Below are experts of layer 9 (counted from 0) of a mixture-of-experts language model. Rows are named gate (a neuron's input weights, with its number), up (a neuron's input weights, with its number), down (a neuron's output weights, with its number) and show model dimensions 0-127. Each number is 50 + 10 x the weight over its row's rms, rounded and kept within 0 to 99.
Before each expert's rows: "gets" lists some tokens that make up at least twice as much of what it gets as of all text; "mostly gets" lists some tokens that are sent to it at least half of the time. This comes from a sample of Wikipedia text that the model never trained on. Tokens count by the router's weight.

# expert 45
gets: "2", "0", "1", "9", "3", "4"
mostly gets: "iy", " Nik", " Suz", " million", "ō", "ū"
gate1:57 41 60 30 48 57 46 55 61 43 59 56 46 52 29 44 59 54 58 68 46 64 50 66 47 36 55 58 50 54 61 57 47 34 46 44 43 62 41 50 67 33 41 67 61 50 43 41 48 50 65 51 76 44 59 36 61 43 50 48 44 50 32 35 42 66 50 52 58 52 27 50 50 48 42 50 67 43 48 41 69 55 56 51 32 45 36 34 43 68 50 70 49 60 49 36 49 52 58 35 67 65 54 56 45 52 41 48 49 57 49 41 39 53 49 46 62 63 51 33 49 50 45 34 49 57 60 58
up1:38 53 36 51 52 49 66 44 38 60 51 46 59 74 69 41 47 52 49 34 52 51 48 33 45 54 65 31 46 33 45 42 50 65 45 58 49 35 66 54 44 47 53 26 38 65 50 60 54 56 50 53 34 52 46 60 52 34 56 44 57 44 55 61 70 44 42 39 54 44 51 57 44 57 47 48 34 51 59 59 44 47 57 72 61 42 60 76 52 33 37 31 63 37 42 55 42 61 57 63 43 36 44 49 53 45 56 47 45 30 50 39 51 59 51 52 40 46 52 66 36 50 48 60 51 37 50 52
down1:45 45 53 54 55 32 43 60 47 61 48 66 50 60 56 53 41 49 48 38 66 46 36 51 55 51 51 59 49 32 59 53 56 37 47 59 56 50 32 56 59 60 45 58 56 46 45 46 66 45 68 47 47 39 34 62 58 59 41 60 47 67 43 61 53 57 38 50 71 66 44 50 42 53 66 60 74 45 49 42 42 36 45 51 72 53 42 44 51 54 30 61 46 47 55 57 29 42 51 47 44 36 49 54 54 49 61 37 46 69 44 57 54 53 57 56 41 29 62 55 31 49 36 74 46 48 57 69

# expert 44
gets: ":", "-", "==", "=", "===", " ="
mostly gets: "=", " Preceded", " Genus", " Website", " Born", " Coordinates"
gate0:59 37 53 52 47 43 67 46 47 41 45 46 46 54 24 48 50 36 45 58 41 64 48 47 32 71 66 47 69 41 66 27 49 42 36 55 68 46 58 52 51 65 54 64 40 43 50 57 48 51 60 38 38 45 60 55 68 67 40 45 50 38 47 51 43 58 63 58 65 42 50 54 41 44 53 52 49 37 48 43 63 43 40 58 56 42 55 43 33 56 58 20 69 66 60 43 41 61 48 66 41 49 33 51 54 46 47 59 51 52 70 45 48 56 49 46 49 38 40 43 47 63 54 49 53 43 48 60
up0:62 55 29 35 64 54 56 63 57 72 49 40 57 62 45 37 60 46 21 65 33 55 50 46 61 49 53 52 46 43 65 41 49 46 46 27 54 56 51 68 48 66 46 25 35 58 41 34 38 52 47 43 64 58 62 45 35 54 65 53 75 45 51 41 34 38 63 47 54 56 40 57 42 47 56 42 51 38 48 42 51 43 52 35 51 58 55 47 36 42 55 41 55 34 51 58 44 34 44 43 48 34 56 53 58 59 45 52 39 45 47 56 61 61 40 53 39 46 50 49 41 50 53 61 46 35 48 53
down0:63 30 53 49 48 45 43 34 47 42 46 68 58 59 53 38 46 55 67 58 52 42 77 58 56 44 49 38 40 45 70 44 47 63 52 62 66 54 49 32 68 53 49 44 63 46 48 49 69 61 50 42 48 49 65 55 70 64 45 64 47 60 52 48 51 60 40 51 48 55 66 44 43 67 56 47 60 43 54 51 33 50 42 52 44 59 48 37 38 48 34 29 66 67 41 45 66 50 58 62 30 58 40 54 48 41 63 58 41 63 53 47 32 48 61 62 54 39 50 42 51 61 53 43 51 36 49 51

# expert 26
gets: "|", " |", ":", " (", ";", " at"
mostly gets: "=", " FRA", " =", " called", " AUS", " (\""
gate1:54 54 61 38 43 41 54 33 58 67 49 55 60 46 65 46 51 58 60 49 52 61 48 38 37 56 43 61 58 55 44 73 44 36 44 41 59 50 52 48 46 64 69 59 67 37 48 41 46 66 32 64 49 60 48 48 44 38 46 37 68 64 35 65 31 65 45 59 41 54 35 35 55 39 45 52 48 46 64 52 50 45 45 42 51 46 51 51 30 38 57 45 55 44 33 53 65 56 47 56 44 43 56 55 61 57 20 50 30 50 50 45 36 41 47 53 48 49 31 46 40 52 43 61 58 53 65 59
up1:39 63 59 47 32 46 69 51 58 44 41 50 62 41 58 58 56 56 43 42 56 54 41 36 44 43 62 43 21 58 51 56 40 55 58 44 43 56 69 43 49 46 50 53 57 22 47 35 43 37 64 64 55 67 62 46 52 60 47 59 39 41 35 54 55 39 36 54 44 51 41 41 47 43 59 54 45 38 60 53 58 57 51 47 64 76 54 68 47 47 45 38 51 55 44 51 40 69 63 49 40 45 56 56 56 36 44 42 30 44 31 43 50 42 35 55 53 34 60 52 57 40 47 49 45 57 42 33
down1:26 42 37 46 65 45 70 51 55 45 46 56 40 53 43 44 56 52 54 55 51 49 50 43 57 56 49 37 58 62 39 41 53 55 47 41 37 45 40 43 54 34 55 56 29 55 67 48 38 53 67 54 54 61 39 33 55 39 30 48 34 57 51 34 55 46 63 61 50 61 53 59 35 56 58 42 35 47 35 51 50 65 54 60 60 50 44 59 51 58 51 48 30 56 52 44 42 59 42 30 54 48 28 46 60 60 61 38 44 38 57 30 25 51 47 48 68 53 50 57 62 64 37 52 36 58 42 45

# expert 17
gets: " |", " ", ".", "%", ";", " +"
mostly gets: " Votes", " Species", " Nominated", " %", " pl", " ±%"
gate1:45 59 46 39 43 40 56 49 41 47 63 65 54 62 56 47 48 49 50 58 40 53 47 52 44 60 51 56 54 49 49 61 68 46 43 50 63 64 39 69 50 62 49 51 53 50 51 57 70 69 32 43 50 44 60 72 51 40 50 72 58 50 37 54 31 57 39 60 60 44 68 50 45 44 55 47 56 52 56 54 44 63 50 39 48 54 41 42 53 44 58 46 32 44 59 42 70 36 43 38 47 60 49 45 51 50 52 72 45 60 84 57 46 62 51 39 55 28 64 36 50 39 49 48 29 56 60 64
up1:51 55 44 49 33 71 63 58 52 42 55 59 39 46 47 67 33 56 52 62 30 46 54 37 45 38 41 55 57 57 53 59 65 50 43 56 56 56 50 55 61 55 54 42 54 50 49 66 69 42 21 39 48 36 47 47 50 42 53 43 55 47 43 35 35 74 41 57 56 53 58 60 46 49 42 36 50 62 62 50 44 55 62 48 42 66 44 40 48 52 51 51 35 48 43 38 76 22 36 38 49 68 63 53 49 47 39 46 63 50 67 39 57 55 50 39 59 47 48 34 43 47 44 45 38 52 43 52
down1:64 40 53 60 35 37 51 62 32 37 52 38 52 39 51 52 38 44 55 45 68 72 54 39 61 58 39 46 31 55 54 39 60 50 65 52 34 61 61 53 48 72 61 51 47 58 50 34 46 42 49 62 61 45 40 54 40 46 46 39 48 55 52 39 46 48 46 58 61 54 28 56 61 57 61 36 25 59 53 38 31 47 31 37 67 42 60 57 56 49 49 38 57 57 45 44 45 63 57 47 56 68 52 52 51 36 63 41 51 51 52 43 33 42 56 56 45 31 49 56 43 58 39 40 56 49 42 60

# expert 15
gets: " was", "ed", " is", "ing", " played", " made"
mostly gets: " made", " played", " released", " won", " announced", " began"
gate1:54 63 46 47 51 43 43 47 55 53 53 53 51 41 73 45 39 47 53 45 64 59 66 39 60 54 35 50 54 51 45 46 45 47 71 30 50 56 29 50 52 45 67 57 59 54 47 44 67 41 48 32 34 46 57 43 43 56 40 75 65 56 43 54 63 54 52 64 63 58 53 52 57 67 66 61 29 55 83 53 42 47 51 32 47 47 61 49 52 54 56 49 38 51 59 48 41 24 53 49 47 41 69 48 44 38 50 47 28 49 50 58 51 46 53 43 67 46 60 58 43 50 51 42 40 48 47 56
up1:38 47 51 73 33 59 40 44 47 41 61 63 48 61 42 42 62 55 61 65 45 46 53 59 38 63 56 59 68 31 54 48 53 46 49 67 60 56 62 50 49 53 30 44 51 80 49 41 65 62 43 68 72 40 55 64 60 41 47 49 52 59 55 60 51 39 41 55 33 50 50 46 45 47 34 39 66 50 38 50 34 58 45 34 43 54 48 46 36 46 46 56 37 66 49 55 66 65 54 48 56 60 47 59 57 52 49 53 52 51 63 48 43 49 48 33 41 55 34 67 51 49 45 68 57 56 55 52
down1:47 44 45 41 40 49 58 39 46 62 52 42 42 34 67 47 45 56 49 39 59 63 61 52 54 54 37 44 61 44 68 37 57 31 53 57 47 49 56 51 46 30 59 56 54 68 42 58 46 30 51 50 59 54 62 50 52 31 40 44 51 59 55 49 57 61 40 64 47 58 36 48 49 55 47 61 42 27 59 55 53 56 51 41 45 48 38 70 40 49 39 54 34 56 90 38 44 44 49 43 56 36 49 51 59 53 52 50 48 27 48 44 43 46 35 35 33 46 49 27 47 60 55 48 54 52 57 49

# expert 8
gets: ",", ")", "'", " (", " |", "\""
mostly gets: "\",", "\"", "),", "'", ",\"", "\")"
gate0:58 48 50 28 49 42 45 38 49 56 42 48 72 46 42 57 59 58 48 54 63 56 50 33 52 49 70 50 53 65 45 48 42 52 42 45 45 41 39 51 67 43 35 41 28 44 48 65 54 41 50 53 44 57 53 44 38 77 67 41 40 53 59 55 51 26 50 45 23 56 43 61 50 60 67 40 51 69 48 51 38 53 60 43 43 43 48 48 41 46 47 59 39 55 48 57 64 43 60 49 59 38 42 67 53 61 39 46 27 48 66 63 31 49 60 53 60 35 54 52 59 59 48 48 57 39 45 52
up0:47 63 53 65 62 36 62 74 34 43 50 45 38 54 53 54 32 50 50 49 33 59 65 61 51 54 31 63 62 54 43 55 58 41 60 60 53 52 54 47 39 58 58 71 59 49 45 40 62 51 57 48 56 59 41 66 38 33 40 46 63 52 40 44 36 64 58 50 77 38 50 60 53 59 39 52 49 34 53 37 49 45 46 54 55 70 35 58 45 65 55 52 62 56 43 56 40 44 45 55 56 65 49 42 52 48 52 46 56 56 32 52 61 50 38 28 46 67 47 41 44 36 58 45 40 64 62 48
down0:31 55 47 43 54 47 49 62 47 55 62 41 58 67 43 53 53 55 51 49 50 47 57 53 60 42 55 52 53 72 55 33 25 57 42 40 49 63 49 54 59 34 55 38 65 41 56 63 50 41 62 30 54 50 44 44 42 39 61 59 34 43 53 62 37 45 47 41 43 73 55 70 61 47 54 60 64 72 56 51 49 48 48 37 46 47 48 57 58 63 49 76 55 55 61 52 51 47 31 50 56 60 44 33 54 47 43 63 70 49 58 75 50 50 48 53 37 61 46 38 49 40 60 47 68 49 60 42

# expert 41
gets: " (", ",", " ", " |", " \"", ")"
mostly gets: " \"", " (", "″", "),", " [", " '"
gate1:45 46 55 59 40 47 43 55 77 58 41 47 59 33 64 47 56 51 62 65 48 51 44 47 57 41 66 60 49 51 45 29 58 51 51 47 45 56 38 39 62 53 53 36 51 50 46 60 50 58 55 38 48 63 75 50 57 42 47 61 65 52 47 67 56 48 40 43 47 58 31 26 54 27 65 57 46 46 55 41 41 59 47 26 51 45 58 31 69 62 53 65 52 47 56 49 50 48 43 63 41 55 54 40 45 52 57 63 52 56 61 61 52 53 22 53 58 51 46 62 45 34 53 55 58 39 37 46
up1:68 48 55 56 68 50 67 62 35 53 61 51 49 60 53 47 48 44 53 31 54 59 58 49 50 51 43 39 45 62 57 62 64 43 47 49 47 49 46 56 51 48 48 53 72 57 46 61 55 49 23 58 45 51 52 56 53 38 39 41 50 43 60 53 41 49 58 53 46 36 65 49 55 58 54 46 41 45 58 54 57 27 54 47 61 51 25 53 70 45 45 37 31 40 54 43 36 50 34 54 54 45 46 45 52 64 61 53 55 49 52 40 33 52 46 12 38 47 31 53 54 44 38 58 26 45 46 37
down1:44 47 62 46 47 52 60 69 43 40 57 44 50 44 42 56 64 51 51 64 57 59 55 38 45 42 52 56 46 46 51 72 56 60 29 48 51 46 67 51 56 58 40 44 60 63 39 54 17 36 51 74 62 61 51 67 63 59 45 52 55 54 46 42 33 72 40 60 50 39 48 59 47 43 48 59 49 51 57 61 56 57 51 60 54 45 36 54 36 54 62 50 41 53 35 36 54 54 49 59 61 53 63 39 68 60 58 44 40 44 53 47 55 55 33 45 44 49 60 29 53 42 71 50 66 58 53 66

# expert 22
gets: "0", "-", "5", "3", "1", "6"
mostly gets: "6", " sq", " Ten"
gate1:65 53 55 33 46 52 40 42 51 44 47 59 46 40 40 54 44 38 52 41 48 45 51 32 32 58 37 43 75 48 49 66 40 58 42 51 44 48 55 55 53 73 55 52 54 50 49 43 50 40 29 51 44 42 36 47 45 51 55 51 39 51 43 55 62 58 48 51 30 55 49 60 53 61 46 47 39 43 55 39 55 64 45 48 48 42 54 44 54 43 53 67 69 59 55 37 51 38 53 51 44 50 40 52 48 46 42 54 38 40 50 44 62 52 71 47 76 44 51 19 60 57 73 50 75 47 59 75
up1:27 37 46 57 52 48 51 54 61 58 57 38 64 58 53 44 56 63 54 57 44 54 56 65 70 42 62 58 44 41 57 24 48 40 44 41 60 54 41 63 42 42 60 47 35 54 45 62 47 53 57 37 56 68 50 37 52 72 36 38 43 52 58 66 47 40 47 50 70 52 54 50 50 46 35 44 48 68 37 57 48 46 42 56 42 64 43 43 35 60 57 28 29 53 44 49 52 63 41 39 61 56 46 62 45 51 65 41 48 50 48 61 33 51 40 61 37 49 53 68 54 40 38 52 31 45 53 49
down1:60 56 44 56 45 47 45 46 44 44 66 45 49 36 24 44 38 33 47 41 65 47 61 53 36 24 48 56 45 39 61 46 50 34 55 42 42 41 66 53 39 65 50 26 28 47 57 40 60 57 52 58 50 46 52 48 45 45 49 56 46 49 47 43 41 52 48 62 57 37 59 36 65 54 65 57 59 47 47 57 54 42 65 66 40 49 41 54 38 61 59 41 71 42 41 42 57 69 47 47 49 54 63 33 57 44 38 53 71 48 52 55 53 46 42 33 34 64 31 55 47 63 45 48 44 58 43 50

# expert 0
gets: " a", " ", " In", " one", " his", " later"
mostly gets: "born", " father", " mother", " son", " later", " His"
gate1:47 57 58 60 34 56 59 46 50 56 56 51 56 56 47 71 58 46 61 54 56 59 63 38 52 27 68 42 55 54 62 54 56 49 47 39 53 52 57 57 67 52 43 26 71 42 43 59 46 65 53 72 54 28 54 62 51 52 67 58 32 39 42 52 54 49 57 44 29 55 54 61 53 33 54 53 58 51 51 60 46 51 69 51 52 50 59 36 44 40 54 26 49 69 46 35 31 58 50 52 67 41 64 60 53 54 43 50 55 56 58 46 61 57 46 54 39 39 59 44 45 60 49 40 55 55 36 40
up1:45 45 63 47 38 53 49 54 60 38 40 41 50 64 58 49 49 58 56 61 41 47 45 55 59 46 52 57 52 68 48 58 47 52 56 62 69 39 50 34 64 49 36 52 41 50 43 35 53 19 25 49 52 44 65 48 47 51 51 38 50 59 35 60 55 58 51 52 38 47 45 51 54 43 70 48 43 52 44 49 43 46 43 28 38 61 58 47 43 58 51 50 42 36 48 31 67 54 72 47 47 44 62 48 54 42 45 19 45 54 43 50 54 42 54 46 49 66 52 60 48 34 36 67 34 74 54 58
down1:50 47 53 58 39 57 35 44 64 59 42 53 50 55 68 42 58 33 45 52 69 55 52 55 50 42 43 44 22 35 52 28 45 50 59 39 55 44 51 53 37 69 53 37 51 59 46 39 46 48 55 60 44 59 46 43 52 72 62 50 40 37 53 40 65 63 49 36 47 48 49 32 53 43 42 44 52 57 61 64 42 62 50 52 47 41 55 53 40 45 55 36 39 53 41 58 36 37 41 35 69 48 45 47 64 45 25 40 51 68 55 42 35 61 50 44 57 40 47 51 31 40 44 38 38 51 67 41

# expert 25
gets: "0", "1", "3", "5", "2", "9"
mostly gets: "5", "3", "7"
gate1:46 35 50 61 48 56 32 48 45 34 49 42 67 64 58 46 51 50 49 63 68 51 29 54 52 37 51 54 48 44 45 83 48 42 33 60 44 56 49 72 24 57 58 47 47 50 54 47 42 44 55 55 53 51 43 53 37 62 47 64 52 49 42 55 48 56 59 70 60 52 71 50 49 54 60 40 49 54 45 45 34 43 58 57 50 61 48 48 23 63 64 58 43 39 52 45 68 55 57 46 33 57 41 44 43 37 60 53 40 53 53 58 43 67 56 48 52 62 47 44 57 65 69 44 41 59 46 66
up1:43 43 42 65 44 65 40 53 52 52 50 62 51 54 60 57 48 47 53 43 44 48 51 31 35 51 52 62 55 47 44 55 56 51 70 52 47 58 37 51 54 51 64 44 45 54 34 53 24 83 32 40 30 68 48 59 28 50 56 55 67 51 56 58 53 62 62 44 48 63 28 30 50 55 34 55 45 55 62 52 63 55 56 47 42 57 58 47 55 50 42 58 41 52 56 60 58 41 55 67 54 46 61 50 53 54 40 43 53 38 44 51 61 45 62 56 44 37 56 36 30 34 39 57 61 48 51 63
down1:38 44 47 50 53 48 44 41 43 48 43 63 43 51 58 51 47 49 50 46 41 71 42 50 45 70 59 58 49 47 40 40 57 29 51 49 46 63 66 33 48 49 47 48 43 28 39 40 57 54 32 50 33 59 42 49 33 45 62 47 55 67 49 59 48 65 71 41 69 41 39 62 47 64 39 55 54 66 48 46 41 40 79 66 52 63 45 44 48 58 66 56 57 56 40 53 78 59 47 53 60 52 54 53 37 42 60 57 74 51 54 55 40 42 41 39 46 56 53 50 46 45 65 57 50 56 57 57

# expert 13
gets: " was", " is", " were", " are", " had", " a"
mostly gets: " were", " been", " had", " are", " was", "ically"
gate0:48 52 65 46 39 38 66 49 61 45 52 53 70 53 56 56 45 47 66 48 61 46 50 33 56 47 38 54 62 43 59 40 35 61 67 37 46 61 66 38 64 27 63 58 51 46 47 43 42 58 51 36 52 58 59 46 48 49 42 35 42 68 42 50 45 36 53 59 71 60 49 57 55 59 40 43 53 80 53 57 45 47 61 39 50 52 53 42 39 72 61 57 47 47 58 46 61 56 40 43 47 49 75 30 51 39 41 64 48 62 50 67 48 50 55 51 51 59 57 58 54 48 54 74 46 48 46 46
up0:50 47 53 58 35 34 71 53 56 39 73 62 53 41 61 46 54 58 48 47 62 46 54 49 55 55 62 56 51 59 64 46 47 50 59 30 59 43 66 44 53 35 56 58 48 51 54 54 61 69 49 44 46 51 53 54 54 58 67 58 44 75 43 47 58 47 44 48 67 64 73 43 62 65 48 44 56 52 69 44 45 49 52 40 37 50 51 53 46 47 57 56 44 53 31 33 61 53 32 54 54 51 63 36 49 37 32 53 43 51 42 49 51 29 45 40 68 53 57 59 43 55 24 62 55 65 44 45
down0:43 47 58 35 65 62 68 39 48 47 55 51 62 57 49 42 75 51 48 60 45 46 56 50 66 58 45 38 45 42 50 35 34 53 48 49 51 56 71 46 47 59 64 43 20 50 55 45 61 36 45 58 40 38 48 51 47 44 45 41 52 43 49 50 48 63 39 43 60 54 60 66 58 58 55 48 30 59 41 49 56 49 57 42 60 43 47 62 43 70 61 53 48 50 29 60 46 39 51 63 49 51 35 51 56 64 46 46 71 72 54 37 52 56 41 47 52 28 43 61 46 38 66 44 61 31 53 44

# expert 12
gets: " |", "|", " In", "In", "-", "On"
mostly gets: "|", "In", "On", "|---|---|---|", " During", "During"
gate0:32 45 47 56 55 56 55 36 51 54 52 49 59 49 53 65 51 30 54 47 53 52 33 52 56 74 58 61 52 67 65 62 53 51 38 51 52 82 52 62 40 69 55 52 36 53 41 70 49 53 58 54 61 39 42 57 43 80 53 69 62 53 49 55 47 50 41 47 49 31 44 26 51 44 50 45 43 43 45 38 43 33 39 47 61 49 53 44 65 48 61 47 60 58 64 67 50 39 58 39 60 48 55 59 37 48 52 42 52 56 58 49 54 57 60 63 26 47 45 57 47 46 51 56 55 43 48 58
up0:61 47 53 42 70 51 45 55 46 57 34 32 58 56 40 45 58 52 52 48 50 45 62 52 45 33 41 47 43 45 54 39 41 52 47 46 49 22 70 48 67 24 46 58 41 47 59 59 49 49 50 58 36 63 50 48 61 39 50 26 46 47 62 52 24 34 59 52 45 56 63 54 49 61 48 57 53 60 31 78 65 58 48 65 53 52 40 60 47 53 44 37 29 44 53 50 50 60 50 49 55 53 42 51 44 42 40 59 55 47 38 49 51 52 57 32 43 66 51 60 63 45 60 46 46 58 61 36
down0:70 37 52 39 54 51 47 59 60 58 45 56 56 54 39 58 38 60 55 61 64 61 68 66 47 61 41 26 45 50 62 57 54 41 50 52 52 50 51 42 47 47 54 46 61 49 40 63 48 42 35 53 47 42 53 61 52 41 56 61 49 38 52 49 35 52 43 64 40 54 58 37 43 39 57 52 39 38 49 48 61 47 43 45 50 31 41 51 39 45 52 58 31 53 65 53 47 35 49 52 51 53 27 40 63 23 41 63 44 41 71 48 61 51 42 58 48 64 50 62 42 42 37 69 35 48 80 46